Weights of a small mixture-of-experts language model, trained from scratch on English Wikipedia: vocabulary 2048.
Below are experts of layer 12 (counted from 0) of a mixture-of-experts language model. Rows are named router (the router's row for the expert), up (a neuron's input weights, with its number), down (a neuron's output weights, with its number) and show model dimensions 0-127. Each number is 128 + 24 x the weight over its row's rms, rounded and kept within 0 to 255. Numbers have three digits each.
After each expert's rows: "mostly gets" lists some tokens that are sent to it at least half of the time. This comes from a sample of Wikipedia text that the model never trained on.

# expert 34
router:141118067150122124131177127159152166091127111149143107108128073098151121148129153112177138122138164120098110103109111133155146144157151172111201141103162068160116122129164137136114111123151134093083139145123121146124106117121154110118122108146138119115099164101132150117087130128102131120132125156123141135119144124161081132136072126148149122135089107134147124111118160175133150111137
up0:106131095125118096098142141158170105058125141144099099113110121092163125090143155145082147137131092087131096098145128111141129149142127111153149129135127128163087128168129157147149138125183072122147159104146093144116120086131096126138121105148125112143143142142087101129129116129119125103119149155136103140123135150142127120090116183118128150132126102177186145176120130114097150118131
down0:177113117172107138108144104139108099155145085158154080139109146125136100090150169140126080109124122100132123114150161137152126154110144114099122142156159131105143174143112093078122108104161122148143131141110134077174147143084162144118136098094114124134088094103122092115134164119106112097154080096116123134152109099145151143113113149142144143132130130102165110144130116096115130146098
up1:140144143107163107162143128151160137149125135128177127111161108082106108132125163144120141170081149136162144156132142189096143101127167140144181175122151132147129174095125147146112113140155109158126129141133135134118108167095097102168129120124150125122179142090136119120131077133159136172142088135112164125155113139143132128122139155143086108149143092103131104109098141125108107100125
down1:101142141136121109164108138155118083152135110137089098136134140102133076142145128152116123101133176126111136134130146125150143151114137154139132109139122112090135133111126095086098109156142166112155092140135076157077123148124120123116106108137116179148148164097087174116146122140114146150143129125141109106069109094158148157092115118171092056141136141115162116121117164120127141116106
mostly gets: " w", " Ho", "equ", "ow", " Pri", " Gu"

# expert 19
router:160116150158140149134147101118110113134154166138098130134111129109159145091125155154128147147129149136119124115132133111163062127143125122143124174097153142119151103154152117136141141153161116136130104137137145103147169166168095134097143127083097170156139147090160116109164136146123120106104097133107068146115086140127110111107112118098125070146095152135087110158120161076146127163118
up0:157129139150102161181154146142121105097112136140152101146145112078096127121105127114138123123109142119145171086166114151125113136136124136163143116175143139111125145095132169132104185150163119160094153116125135122143141109122155097147118076111140124140158094108132113139077170137092115083142161141081083123110086169097127146125149134141110089111141109135122116142120116095142129154101
down0:105150163150125098116105174163122092152158105109146116113167099145130156126162154153093138123121100137174132094147120159181129120093123125155173145122114108133135122122164121133132132150088120047119108144120106154126126104153113142119126145145123144125127102107136112158159154115109133173128112131158176107158128134165123112107165086143143113135133153161188137123143127157099136106159
up1:137099127158111120175182122168145135139131145116151110111113164148161130116124156141144149158119088173128109126204151139112139151113128124125142134108147083142134127135108120089176118125108141081101130123139137105099181157135111137147140147125121080114186155129113077120112109145113149099126149159147094145140186132102107118091144121118124138139126079129125110164133118113115109147143
down1:112102130134133133073125107131073125107100155121154124068124145106133127128125121119144155109148147129113157124088083143151088112111109134145145140109139107122129131090051157100108090137126112110134119091120123084119190167156105133139109120102134151133122156127116117156152147123134111119129151101094148168121130123131172095138100145141155101133100109107079141165073108144123116124103
mostly gets: " the", "′", " their", " its", "The", " before"

# expert 29
router:126146151073141098149119128105141094142110164115080143170127105119124128126124154068119124131138121130096118185117100081159106167129112141072118125137145118146146166132151098142130155106112128130129121127128078104109134108134077133147132135095173149075121139155159117141138085130141143177111123119122132174128144149127099098135116111125163123143144149124105135094114166131125122154074
up0:105128108150131064089163103128157166116137111127109131123093129100121101112127124109156110147124102164114119154110139150105097126144148130123151096106159146134141126104129180109159141119112128174132163161100123105120125133138149148102127113199150102110130130135186150092118138159152126112118082138097134128175147153128104119155155091126109108116138125102171111100138078132127098118077
down0:113123122113104113143182113152123166111125137113105105093104180079150100138129176106145149163102155127109171152117107177098129108126147160133141114161132145153129133121132138112124196125104147103113135118080125145156125168143113160118146152140126128121107170189131132125108091106147129100115139101143139176083104161154113112112151152107113132153123103127141158118149107107148105109120
up1:093082140071121084102112104125124096134118113125094089136140193171125112134121108141146129109111143171120110129132112138102119104150137106133096106157170173149127160143132111140174091154156132097113086101127129124104116102098084132115103145100148125106126179154151136156104135121147139114140162135159115120146137112092111130131144126098168127180152129135120118149121103175130100157120
down1:118109114171140134184143137118121123125142084113118129119120132130135110145127149166119152121149136123102158132148191113138141156149166123153107104095116115108139113087081120117089177103136159144143130136124171141157159138132103096114146184117090113134122108110101082133154110145154165155146091149126119127138091157138181134095184087121148139132112106083104125114102132108128127142147
mostly gets: " The", "The", " Ka", " Ha", " Ja", " Ta"

# expert 26
router:110030125129113107134122128139149105118129146125071149114067129139117136149125146144132106135121135126149112107122132141181150092117092139118117141191097161105114092164141113144125107148117120111137123109104101166107146152155140110137121138149176141115123111128106150102154140147142162158105148081143158103144141140135154101182113150145143172133171124105115120146101151112118137100122
up1:138162117098167118139145124159152145133125169132124132125151128112101125135154107146141117167091166147124107128187160109126125134101129115131102152154117109143128159110119186133152191148121082146122123155147090137120095138090152129121089136158112096160122143123159110117119129114104119136095139110108142123103111177152119164113160146138165139187167102128133157193130133148122124092142
down1:144155121135191114117175080140151129159157100160142092111122119137136190166116153134134100096111115082153084116110144119120126137158107109144133135122142141118140155076107103124109143131151134130130138152145120105125118113097138138166110091105130192158108145125190146152130132122124113120154091128152131179129126097108085131133118105115158127129107146140148076157153159128118127157124
up2:090152163123129118163149080161177195125142092130156147094128121125145131087127148138130116146147105120148135140148123111082100130134093113103140151132082145138125122130122143129113153139126151152147141093171100144121099130132107109096147151141121122083137127162085064154107111110148123097113112134118126143116117120115122133090134096109125102175117119189125142133110125116136118083188
down2:124100084096142153141101136127125180065124134138133118143118131087120125102145123115139104155104105102100125135146161155152125170137109101134116132117101122107118105147139146127123145177136161110141116101151177125114153107113094130097110115138100080157145119150156109133126144147139155093140135130120114125069178127110123096125124105196144141127157185128180142116111178140112130116107
mostly gets: " |", "|", " March", " October", " November", " until"

# expert 25
router:116132146087150113192158127102093109166110144119117152084138149161140112155141129126133128125124133141099142105102104124132114132133206141127131142186122085140113146092101122109146125116129131100154123091098124103137119125125138104087124154177151130079133090110149144132169142107129130101094148118118128107125139072130143172148116111128124127113136134130103086093172105140160150087104
up0:161139127135144092154149107163111112133130132124119120152125128135127159163181174122097153137093130128121144070140115106121130116137116119114144127132121154143126139151137120172125117145156120126126175068092084158099120115148095089165126105142139138123122109173102086098127114110184125135118126090089115124146094143138084075136171094167116108177150121115132110125144123134159139129103
down0:134136130092121163081090154161179106126136161134122155177155127115148162102098111142129119153143120157116182108119108110144127102126126116173108091120154120113142116102103152125138159091119114112128103111119155151141107080125074099131152128163142174164101102106129131156088111116094150126141161110114132092150107124121082171181120149100126103106150125148104120139150129143122134128122
up1:133137135110129127155107168217147079141164157089143131130128129145116148153111121123144115133103150136118104128165134117119131093149144128115108120137133145133113100119125100090128163127138148126157169123134158095145133141142091104118145146122078091153136051117109097110132115126149134150130099092136086132089129134090146135075098141146125179132171140104143144113159089118136118133110
down1:111128157129122143153143165100119127142134156171157096105115128128134125140127150116147132116124141073100132157146139152079128092116151145118139122104097114099145169133121126111095180137127112173127120134126123146163170129106090136105112143203147118095111121127145174137152149151108086118106087142138151142088102149072153116132098108109106122143119154117118116087159113118088104143085
mostly gets: " Al", " Da", " d", " Na", " Ad", " Th"

# expert 8
router:132080118136137141162102124137132136124116134089142093092146159109136179135104090116139128110114114146149120155177142174111156125131130170125160057103090128132140149089108146137117163092133136152098094134127180164152158105147142132145168150156120118129133105115134071141133119140133102081131083117132143140160113119095169117105138135157131130161120121120168109099148103110111113112124
up0:137118078092167133161129134168152156073115121109119112088081161075121107099090118130137125139118101130122108109101114126114098099144122119120156125113194107152148119147114144131071144144162137123121151112082132105111095160163122109147108130108106124107116151095144135126125148125173139130136133079125119116091126162104118088079081154146134122130112109127160132105141131114093151134135
down0:133122125152119093098144140131129047099114125136100127123104119132146071142165144137185181110145113174097124160109180124102133155098098140069108108148133135087117124121102145111158125100147100122126101120103157155116100140088132159132112116120115093108151121141123112125123126103114130104141144101140103136097153119127085098151115120074150107121125154144122149144102159138147148108152
up1:132127137111110122107118121068112140121141104097159165103116139086132120106096129136136143091091150154089115138158151125105132104160142097095121145123126051177129105157101151189130099126143098118110128131140122140109111143104123152099129070132126121106131161108117110129131115151109097114128178124100140144144103149151142102116116129115104135114126137145143107113153152119109037113113
down1:091145099125139166143152154121111105152136142111133124137151167099178114154085116163172110118170137140125165170142086083120143099171130112172119167141103127149146157122117123174128103118116146147138152157133156130157103109124124152124128140156131135118156121138157136154109104086161140115147145164127146108146107128107158119131166123185150142142155149114146123148174170101149098151105
mostly gets: " not", "duc", "form", " team", " work", "app"

# expert 12
router:150132103149164120098117112107198148142084083100146117118168119123095162115157102108074141176130104113096115160156132131105158108128105114148128077087132133138082117162102122102103138127166157105129108119114133109168132130150119150136122150097160114125151103123152115150113187105132164113156122149095088141140142132134133130128125073131131142148115128120109133101105126084136131143148
up0:113137143164083112136135111184162098128121111162133153131131134086180085084131144091138151160130130129113102120134136101122139176114126114139171084138156121077131122180120133128117155155161147111125155140132117145136105175118142096126111104088117162144148129083106124115107147146141122143137145133083098089109115112108142117102116117137138095120156096163141128147144097125180145102096
down0:122126094187127125133086164131124128128124114103130151150122139104119095118154111156112107155137106192135089164131131139150124111121144094104125121146107127159100099140106078127103089125113118129080135151124095151130125097099122149131133116101157147129115119091069094120176153116124188146125137078126178104162118108114094129109136150114129113109167135118165144112113133099102140096128
up1:129152084132139100067135110155152115096168168117127122131147103138113131121129124077108075139117176126115129126135124093111147147103094111142143120114130108163090123143136144159116128196123142118062156139137126131135151132080130138127134161146096121123156106126157083143119162103145137087126148183135125129120128117097092090150138121113131127129146080151174126165141157117141131126147
down1:119122118140117166141146160113094092143111112140083113122148152121141148173152188133116137128102102117095130134145094131109116128130106097140125117155126174088123188136155102138115107108100098111129151124107137110098152133114123164123186128122139116101103117167134128111112143140158119089121087147124114120180097119084117142098105100113123139129070162147090155129081119158098139110146
mostly gets: " it", " work", " one", " used", " school", " show"

# expert 31
router:116131130132102113108121183139112130133114096159133122146130146095149128158127152111113152157163105137129099145146136112133147097094126137131130113113100105156112137148143152082145094143154117092142127131132117075142155089148086135104152124148101127144116091094138074120135112120140176135112107135134130151141105114127167095128118137132105128123136059129188194102077173139136128092158
up0:114140127110160109208099107130117138126151119109115092102097138109121077071142131125150142134120140136140092157131074142119109141141152163102106130123122152124096105135123162082122156128116125156118113181140120105121195122145085109117150119061138108131093157115153114109131117131183147147106104107135106134129128117091144119117109103129135091164128098116132095120143120117152147149129
down0:121136096121096153079087131111077123109106109145110127225129124103133166126138152087104120128102121113124090098095139121131137147143079135137113152138101129125100124158096095131100146100106133092135130097109160145099099114093119137144125151127133133101139142157109113099145144177135094093183126131157138120121130094103150092124109134154103140129093154132119103155120129156119117164129
up1:095130108111153089109187109132122128118126124126120153131147093118126078142111129101154144135086151125159142067131117136110101146126109114114150100124138137129134199143160136110134123103124088142141148150159148128121111096085130136095166094138121168094126143124144139135149146090096127159128110138134098155166102181138088173162119139139159108131162104128159126105145149129139096159163
down1:103141140094111122147153126182142124131094093111108115133068157116110150115146133120145136145154119119160122150140140106127146128106089139117133109127122156125164137084104133112146162099141110137140100106099138070142109135170133126100113135139142112111131121140171131154139149119116122105120133182105126170138144144140126139147201176124116165158077181131141128180091146147132102086128
mostly gets: " K", " team", "ner", "da", "ka", " station"

# expert 4
router:107125140130091099128129113105114148075105163122137126127125108129099105130092123094141093111096112097096145125151152110138149152159137167160138154107147110177128105125136131166179143144157149091123110125086131152117119139082177148103184139090136117095124180094137163118108106141116097109126141170158105111159157088141145153113138111153118109133119141126134143121180104121112122143157
up0:092135118146123140124166118149115128095130179078115136139106149162111075129143168147117112132090133111136116119139124121126138078160160151108091151137127144136113132120086177143099078129148085129109179130119139151139139130163094138107111132114122112143139131111127103130140161115100146136144151119161139154132183171107098127119131122158106128129153074130125128150147052121100137091104
down0:141141105135126116130136113160124165147096125168142111132145135101159167128131123123174153133121115136171146135128123131145120092126103103128170098122124186140140123073113175098200152130119073119104103149166145099141130148160112132120134086134093125112143127147117100142172071156133101102127129089152142118121097134136168138135145150129110113113137141128127170125164104094159156110105
up1:140113117103114106125164142147132156103126156111165104131116102117090098123144145152184119143082151102121135141149153152093134141094169133152153153154149115116146137131104108119126143080138106147140067154100085122149106163136111091127102116151141084134137134148119155125158094125092088071130111135102071099131166133113115122123110135108135097161116121109131127113151109109152103077133
down1:163135123135093147128120124116124099131108099110100111126105117123123108133120129122118106125107134130130144114118110092104092155158130128090110119126097126164128133136123139150097165100122156091163112164134134131156077152134142107136141177117081140080088123142118174081116141131160116135133093109121128098122132138140127124136110170109167044131111109152139039143101123139096117139149
mostly gets: " Ma", " Ra", " ex", "par", "iv", " S"

# expert 27
router:113171105112116137160136133140110116153166142111125124111105168161099119146114143160129120125113083118160150111101127128125124117119083121076110144138131138178091100174124110146129101141117132136140127105079089158093128152093138139182099131126136132121132168155106104128109131159120155149178104107119125080107121133127143129159112159132098116116159103114061086088124139148108111160114
up1:109117128131102090107110114148110133118138115124109130098102164133131164171152103151089168158142137124158141109164071123143132118094171079141147178092146133143128081145143135127127173157149110116114105111129143090134150177150129119117114132149122115142175159145125146141109162133136095043138131108146139126124150141088120138132134113095179144140157098155130102111116133122134134114153
down1:144128154139081125155121119118121132141123137156103127146171154090111134108155101104126136142119097136192124148136148099100121164128117158093131129116105106116182172125152137141121114163165174103132134148154129159139146163084086115122135148103133117123132118097124129112132126111109121109099148147120150136135141157127077152168132121086114122136115108189129129115033118100133147122107
up2:117110123111122122146142111101113099124141137144152138116144080123092134128088099110111150138147137163089127148135115121089106109166139153107116180094129125147165139104097122102140103111127143166142163160158121125101135097171083124074139139125152146110139158127091141155134124115161179136128151080146111130129136153112152155142145163124097161146198131153141175109140080137133120121138
down2:140111120174152124136115160143089166153140155172170137099125127162113130116103094187111096133119134110105143124144136118118106105130100111075108121131143143118108101089146164120109113144159167119128112125139126143107098107144113142147135069122170176100098123123106126139150190128146129158139110149099106120171155160108172120135116145084145106147114126130080137142135126140136083145144
mostly gets: " \"", "=", " (19", ").", "-", "–"

# expert 10
router:103092129157139084143115082082126134129085104160178115143141111108098116139155112144159129130161142112140133087123155107105191139171154137150188142147150160122167129111153142155083135123110157135154155122112152111112133191122110142134143092127102116140127115163127096102101133090127091111132107138122119111134098149130141146136131099141125083099132106090129122097138153112119142157143
up0:168122132112140117153120129125171101119108157128130146130106124105098138150124171152135148112082138128093146152127123148139108103138127086088160115105177126151105123152167139139124141147147111128179122137128145119109104186112120112130150117133114087111127101099110104053130134140119131159113143103146148116096142102137188160145170139134159094115118173140165113095128138156101123075147
down0:144141140074177087139085115155141105132161159099114123165093078123158145162126121133131103129165104131128132127167108101155097110091121109102092109139106144139105118131118119101124162105106124143113089150138115096142114072108165123148153123128138124093138124079188134134149068149123128139187131107131108144137151110084147100144123136168146131127126158136130123134131127141102148146130
up1:114110131155071140124095147141157145148144115124087128115105121115112108140134170113112079102160134126122122116153124109148142129115127143119111137147133038118126103147161154102143114175144108131133140130117105107116124176118101090110100139155128117154149114128131079106084120147171122149135118140125182118110116130157112120093058154122146089147163132117143117139138125096087120173138
down1:148133152114116185138111105152148156097095178118116138137121156127159144119147125094147106100117188114107167125100138147154133128107119111158143125100106127169185118170072102138143120144093153128115110099137147148152127099151148119151157130151150131145134125138144130161095129090130151127096122166141111145124127100124128149162137117104118179109106085128166139111059143114157146123146
mostly gets: " their", "ical", " this", " his", "lic", " American"

# expert 37
router:126129128143159151136126148120159140152163101086127153148105130122134116080121124187124078098128091117112142094139097132137165128096127154125062175120132117137152085113162131122151135128141093125142115118172122168141147149124110117097133129127109120136112154120124124135112115177169160193149121162176137120095142129139130115142096127107152154123146122145121074160140105096161111127101
up1:136146144123147129123112135139160086117131167107089133149142160136156097093149179123125124112139159164098113113133100100131088138078068108166119156146134116102150136125136155109126117133107106107145109139163146103123135118150114088118128099122141087095125142122164120100152133117120149129050138097123120146130135125110105069137110161144149127106152153171153126119150110158152168082118
down1:121125120141119134115152129191143126160120120092086150150136152109145132133108128122128173117126137144109107103127108164124139150143129127113165143138107177066121142121139137128133132153133151107106118105114124102126140148137094158142133117155139118145149131107183099107081094116135125175133165138128122169118155126112124173157096163122171081137170136108183101082116148098111102152173
up2:148140131169181136134184096129156159138141131107128141112100119081068068117102167156116119136128118109126104134138132130116097074096154125087132126094139125118150117148125175090132145094140067125145176125141109121091141158141104102106113130119142149113156145085139099102127109113112145144112092147132094103124115133131153149123122138117128121145117102060123110122114122124098128156125
down2:168124104083078103187146131085132082122118151121120084153145139126138145126141147121118141141146138125169143101160099161107073182153147105138125093112132133130108122105090136156073134120078127180112144132152147111145143084106152116140155143109132170147125128146132115119139129150165143141132133105129160114161151136071148137092162148140154141130151138141127156142143110142152138139126
mostly gets: " she", " Bo", " ch", " be", " we", " Go"

# expert 33
router:141120140093074116146092115119122121159109096107126142148135127140126133124163136148144156161156123101166175145101119138096104148122128141089127146080111174114135143126161139140113127145151144114075155123136093112133104134132119151161194112150098120121092086151120110135123138147092119121127130085126108157181145125121136134100159097125087115125149111103175118112131094074162122106166
up0:126117129095131138149139109169131105135127155115134177152113159102160118123125134130124126114145153140133152069130115126107144154128101095140135142106098157115184154137096120155091153150178107127110113151136138162102091125120076120156097077163110138150119107153110113132098077100131124154093106119142092127138127169097137133109209112105149133127121128169140127107133131159132152102148
down0:133123101119104101120097123146108117142115125155139093140161138061131133162141102128120084132143170146168177151112122104159159101122120111128134136127091132072158180173133121104177128151115144130141153147121107164145109168083162098161135149117134136131149115114184146126105145131138106135142105086118155109114087107170105126143100118127139108157115110129153085123138128138126114135095
up1:150163102089167124115114127144166119127136145088111105164120087108138100113116125127129146148105159149125109131180140080154125147138133123097103112107123118116134112163142135106134097139140112139154140177132130078138131147195112136086166133161136144098130113168119120112068120167140151113103106156141165112118182136106098122062143105104111143147130115135148115165139140143145113126141
down1:126146147078129154104189118136120095109120161122093104136154111105127116104096094133106095128148124143111085123139107154145108119120127112119107129110127165132112126140121118135107120139143108132117160150149116133135125196118119118176164132097139089157122093122144143151113179129158123112102167143167143145104167106135073126059135134182168125131138129096136142128168109125128118080126
mostly gets: "ation", "ship", "tion", " area", "ities", " City"

# expert 5
router:137132102139103146109077138145130154122181151137157155137151104145155148115164122106116176125132118161126124115097151162172149159147127182109156073160115145133137150113146097108096149126150108165139170139123129095138133140142144094130143132146138162142121163136113108139163136169149150090069139126117170119131106111157148118146096123115125161149141120086139097147135158125162116170145
up0:134167123110110111118139149110110128146203150107138119139141116133162121123098165118130136128136157111117109130137094129105133144146128145158116119147136115139100141126132116079155087168126081094119184141129126141152080093088133094099153128098085130165102122144127089084099151111092136133149150079126129092137164133130120121101127124121134139098110103154169172154146102091105156116148
down0:166137109125171125127125110103126155091114092151111124127171120108101079155131106133115135146167124132121128149078121163130104123108179108117111142146155093128149113150098145111160116150135077120108085076095153112139150111117125157123106150095139126136100101129122130153146160121135141140125121104130144142104140098153186121177150127155101164104166173148111166097130139146115109133082
up1:124131137106118147131097149160144135125166128104118114151109146103125107126124096148137122127115175107133129140142122158144171083166149117145153113073105133142113080138087159120111107159153126161066150127094124126142161137153129108088148122172106141193130129127087073173110110130154118105153132150154123123161134108108146106116145157137133162133160107113155106152110160127097124143165
down1:131135185126152133125159131133147066122076112119128134131193108114121131160131151135135139181108121110128134142148153092132120111115087139116106158141127108117097155173178144130127133146104106086133104150107135083099166126134159150148142127118155132110105074102175143125124116099138107144143128127089106124150130196152168144111124118130118139127134133154146157117093159141101123095109
mostly gets: "'", " American", " German", "land", "mission", "am"

# expert 18
router:116154124137130146089149127197134094133163075126105137161156093101159154124100075141145150132134144158153138172128124161157138096140066121092137066127143142116154147131159146147107118171107122108149133184147119111129149150144160152141149151139133123150130107128150122124125123147102111141103082121083150132138111159128107088124155126134092142119137129116147133089127115154103158113138
up0:134190144126134092125138106159151126124150146147109121143148121158097084078114124114139152118108109131195128122151101096112101129140102138110157159085165101141141125139113093122137138169150154117080182104131121127164102150134114146148136105084171142127144116136093151150121119113157118099132136114100171168134148173091107117123111134154137148142137154078127113139135158110140149161119
down0:117111159127072107157113114089179116117093117120135133149111116129139112165147139089167142154094091134104108105140128130117147147125099128130105149133161114136107147087169139186140121083127114103144099155131133134144145177092154157138140133162095142080103119146095150123124088117140132120145121126123094126124121097114148149137157156099116122130123143159143117127084093141151158143202
up1:148114115107118084111101156183163135124129132128090119120140082105152144100087151094093168134112121108130128074115119145117131136110122116146100138099122146150107137106109122142098149153112152147129161126138151096139112163133096102160130159159100128124097140105127118152153127067118120132128149144109124158087140124074144178128135141157151139134165092179130131108095109122092108114076
down1:138122123129172143152136100101121106132103141124127121128161166164114155151161176156131121128160084130125087142151139083078108112137121144125134120160102146105106131141134080103125093088161105092111126130138147141158089112119151139117120113130112145092171124122140119093133128095116111072111123096126112105185168126084117100145150135083086155098124143133144127138093152123144148124166
mostly gets: " over", " f", " name", " album", " organ", "son"

# expert 3
router:098141058129109127134095117082129130111134145116124120110108149111129125153126119168101107147121146167115116160153194166145125133154117146128096116142152165128160099143128133096123096119078106132118108087098150121077148149105125087161099174135146081124155108135153103115099087130129131145121137110152156133138146092132102150105101128118110122120112130103101145178086125165112125123104
up0:111141116095150106098095102119153137114107089139116129159093139153147095118135127122124162154095111150121137114137137120120125086118127134162100155123076118146156184168121156081110150159132135094111099137167131123149136139113111096135149125100063140106138127128112102119104166124127084137159117105129122144107077129141086112150089134104150079108120124152139120077143132130181152154131
down0:173144153172141091170117147127106152090114139108135144147126118173089152128111114117103180131109131129134148118146121144149141169135173147098127078126138134114109117112157137102108112122169109084097131151165118135085101157111129130135159147130115099133124091121123111103123168126125100144129068121084111111135054092136138127153157119155142143091129114129117116104125157099118148117162
up1:164157141142138088136140144122154112114161145105152125114112112126144082138099167132162112150115135162137121157117157160131153071126111108117140147148107147158152117158142154158116147117096138147159118123139109163115065079112130120148142114116124143117120151138090142119126156159171066081135180139103078142099113174093149099121127140125173139152132100115122111151131134147122101121120
down1:120118151111099112113125102168137156104132148126134139141076162139113110128104151103129141094122101144151105130161151098124127155148120125132129119103069115168129114133116104146097099110088136159156132122122130140088104125147138121158069115128158107127085079093113159109138112142165157137117111128122113165175152161133136094131133094124142176127095124095110177142120156186123139095103
mostly gets: " in", " after", ").", " from", " on", " inter"

# expert 14
router:134156113131127123083110127123113116110096104117146114091119211159128183124134153158115153135106137176146140161131157138136140123102132095108119106131134114148113110121083117148111097128089083114091137109149128118111109136120138109164148112177150129149132133113144136126132104137100106167134129191134117116077105143110125104091122124114163128099130127173086149119165172132169114115156
up0:141083189133146156144136101088152134120138111146122128145147147123153112145110113146143168113110116164142095129174120128131170136105110080135154116132135123147138133083148121091147142114130072119147109122144139105190134135123111104142118142149141083093123129179124102108136086149162205119136153111137101111114179142143152121122139090150126134100131131144141139134157110170120118166120
down0:154136107111099132090114112161166144138127080142153101096152117148128154119136121159136135120112115135113110142089145113165160101150136103127096121165132084097153122085122104129113130194177156130141114099135089146045089104127118147149148101109160146084134137127136122157134119167118128101129142141107117136076155143140162153138123135122092153101169141123137114114102113150118119127138
up1:112128142109118147075137108138155099089131144099128123159128145094059161158068133104132126131124114148119110136135103176104138134174113124097104117149173127146143136162146122107115115122130130140093105125116097145134091097126126159102152131131165136129130179174088095155148150131113137117094120122077170164101120134161133157149123155142137119158143109143138132135071114154129149157114
down1:110122129141105113124167092138118122133141107116155114119115115131130083144122140100162116117177182083118125079141122157165149118079113129113167153142172144098110136149119121095133154097120139133090175123119133112120126130114122085144078126119135128142084080151109114116121131121165152113171079165147117140147127150111126181155164136129111115123086154140146095135119167122161122137104
mostly gets: "\n", "==", " ==", "---|---|---|---|", "′", "″"

# expert 1
router:141129084141114129127157135123112158107104140104147114122119100094137178102101120070105109105096091135147133136116120170113125144098067147109127110113112098112098135151186141136128093140125109133108139141155157134151122100148126097122126124140130135087120153138180178139155121135117130128139110116132136174146154152168095135159148102142119139147102159155130091194162122175105110119146
up0:124087112113097080121146091115097106155153116105095118093130094140120131105096124122099151119122122123137129078121136131095110110108102137115130078103171140158143109153117133110153065109181078101130155123119116105144124105127135089130143111142115125133133124137163065133136108136156166150088133117131084119183143135117108079129145124158128153112137142084141091113158154150126129123138
down0:134130133120139137190125141104127111123141131112140153123107154113109069156118142115104113138144128146125158136139156121124180107147177145148121105070106136117121120099115105121162165121130111134088172154142123106119143140121096134107152185141113160135135121139106145055108122068080129109095124135143162112103096130090136148142101180134116116113134110135149134113151092127100139140172
up1:158098134118108102091130111119119097152145121163097144132117131139079115135101145090144132179139151110161125101138153091139093132118081142129120101107134134096120123176119107132118175135175076135096114121110134145128126123129121114135119105102114156101159170163139131135170137160129133102134131122102079126163133114072145146153136082111166147118137165146098164136132138146103164128177
down1:194141136150159104126112113123110159142122158119118133129150131141143120140138170160139115156159148168087175112103128069140096101149118119142127130131132111145106103125142145117179123119137126110128146166094090088169094105131126124126143135102085142121090129162056155137096130135110086146144152068094156157094129135142142119100147103128102105150114110122115123100145123126151134117116
mostly gets: "amp", " S", " As", " ex", "pp", "tt"

# expert 2
router:158101183146140131145135104140137147182121132161102087149114086168090108124179169097162134121144124132153137150126128124061132114150136123131149136153109144079120173112134189109123157063105116169127127146122144124144157135136128158127092107124115105120126105095126109076122121144129081112090095124160103113140093133130134135111141133138124132115110115134119090103133127103114123121144
up0:129145099081133108133096190125134161125153147125083134178099146153124093147110176129164134143121111109186148155136140118124110149124154122137121089176109078113108112126116125121130156152133113177105120137113115094099121107114132141109116139168152158138107150131123138095146108171161110148099142113162126101116124101131115098142161155143135165136135114099130130125176145107118082077116
down0:152133134163156129126117131130101177126134117158127163143156156115118158142100103119101151104153115134085164074125119140161103131117105110142165147163126158097107133117122118143108129149145139096128117133182119094128105098100123121116110148138111176156131118133074145107155121148131140059116099092115157134157110136124137109084125100180116121126157153106109093110071123109133111122090
up1:123124091098128096168100096157104105141141159124089145142105135114105093161119120112193138136168195117115146179105123119070114143119153145138121148118138118129127164136149123141153140128112127116140167129145128111132111149197123097142137104098141082148119153141106162126156136152141141139094121104124084151126134090137125123126131142108082174109134116132124103139133120165150175102120
down1:105117133081144170126110137162129130149139126117117117178115091141164168123114151141107149138130090150155118146144096166125133099102132115125133142102112102122126112107089120140156158132097125121170077152135192104129147129118113117140153115140128113160116097180111126167133132133099148111149114140108148116136099128116113099168137135111093175127157146162061128120092175132089161124105
mostly gets: " their", " its", " his", " him", " it", " but"

# expert 13
router:162162107134129157106121152133138149060129128167093159141126105103127096107113160106143104115150113161102120116110089102142116118122144113152120104104158058126093124148129128122119163161091159139144116124159092135111108139132124126127131141124154155109110149131152188167103149099131146158122157134142089148115124072116139152169119159135145153160130149164172148115146138094153109148117
up1:096124169116160127099130138144147075104132105136215120138150127139143159148144122172161152105163111120111141157150130120140173129142138085148133077112142101150148117123161120171151130126169118137106145147156152122169142146140095111096116111131138122125143098125079117111124126125149101154159110088153134154140126124108152106141086140166135139107140134110148127057141133115108157133109
down1:100143117128119108113151145104125138149146169100102162138142178155152102118154156122090119184123129136123148084112107161133100176131155142165108173153124141100129110162146135132136145164116118144073129105084116112124141133116112134143133150151143100141116103163143158114178185113111108131130109151111147127134141133075087115107122110133142153147069158165140129153117145123087110133130
up2:142141090087176121157103120099140105100133157102170158110178127099106128132110138107108126106131130134114103083126148136119157118107135120151135139077152092099123095095163132142155107155134143130196170079119130102103150110115108119132122100117140130151114105183125146132146124142132138132115190138155111112123146130092173132092145127136112156120174129154134131135184131130112154128141
down2:084112126085133139130137153142157129113131123129134110116163048118177120128158118150126124086148137188098143097118116179107143121136121105167116091106091109139120119108125109111150111111104143153157134131146103137136121157117138108122133079116122159119124107118116168088093155147149133182111093152096134143140115088104095128129094178120137127125117156109121107156100104132079141115122
mostly gets: " P", " K", " Ar", " Ch", " V", " B"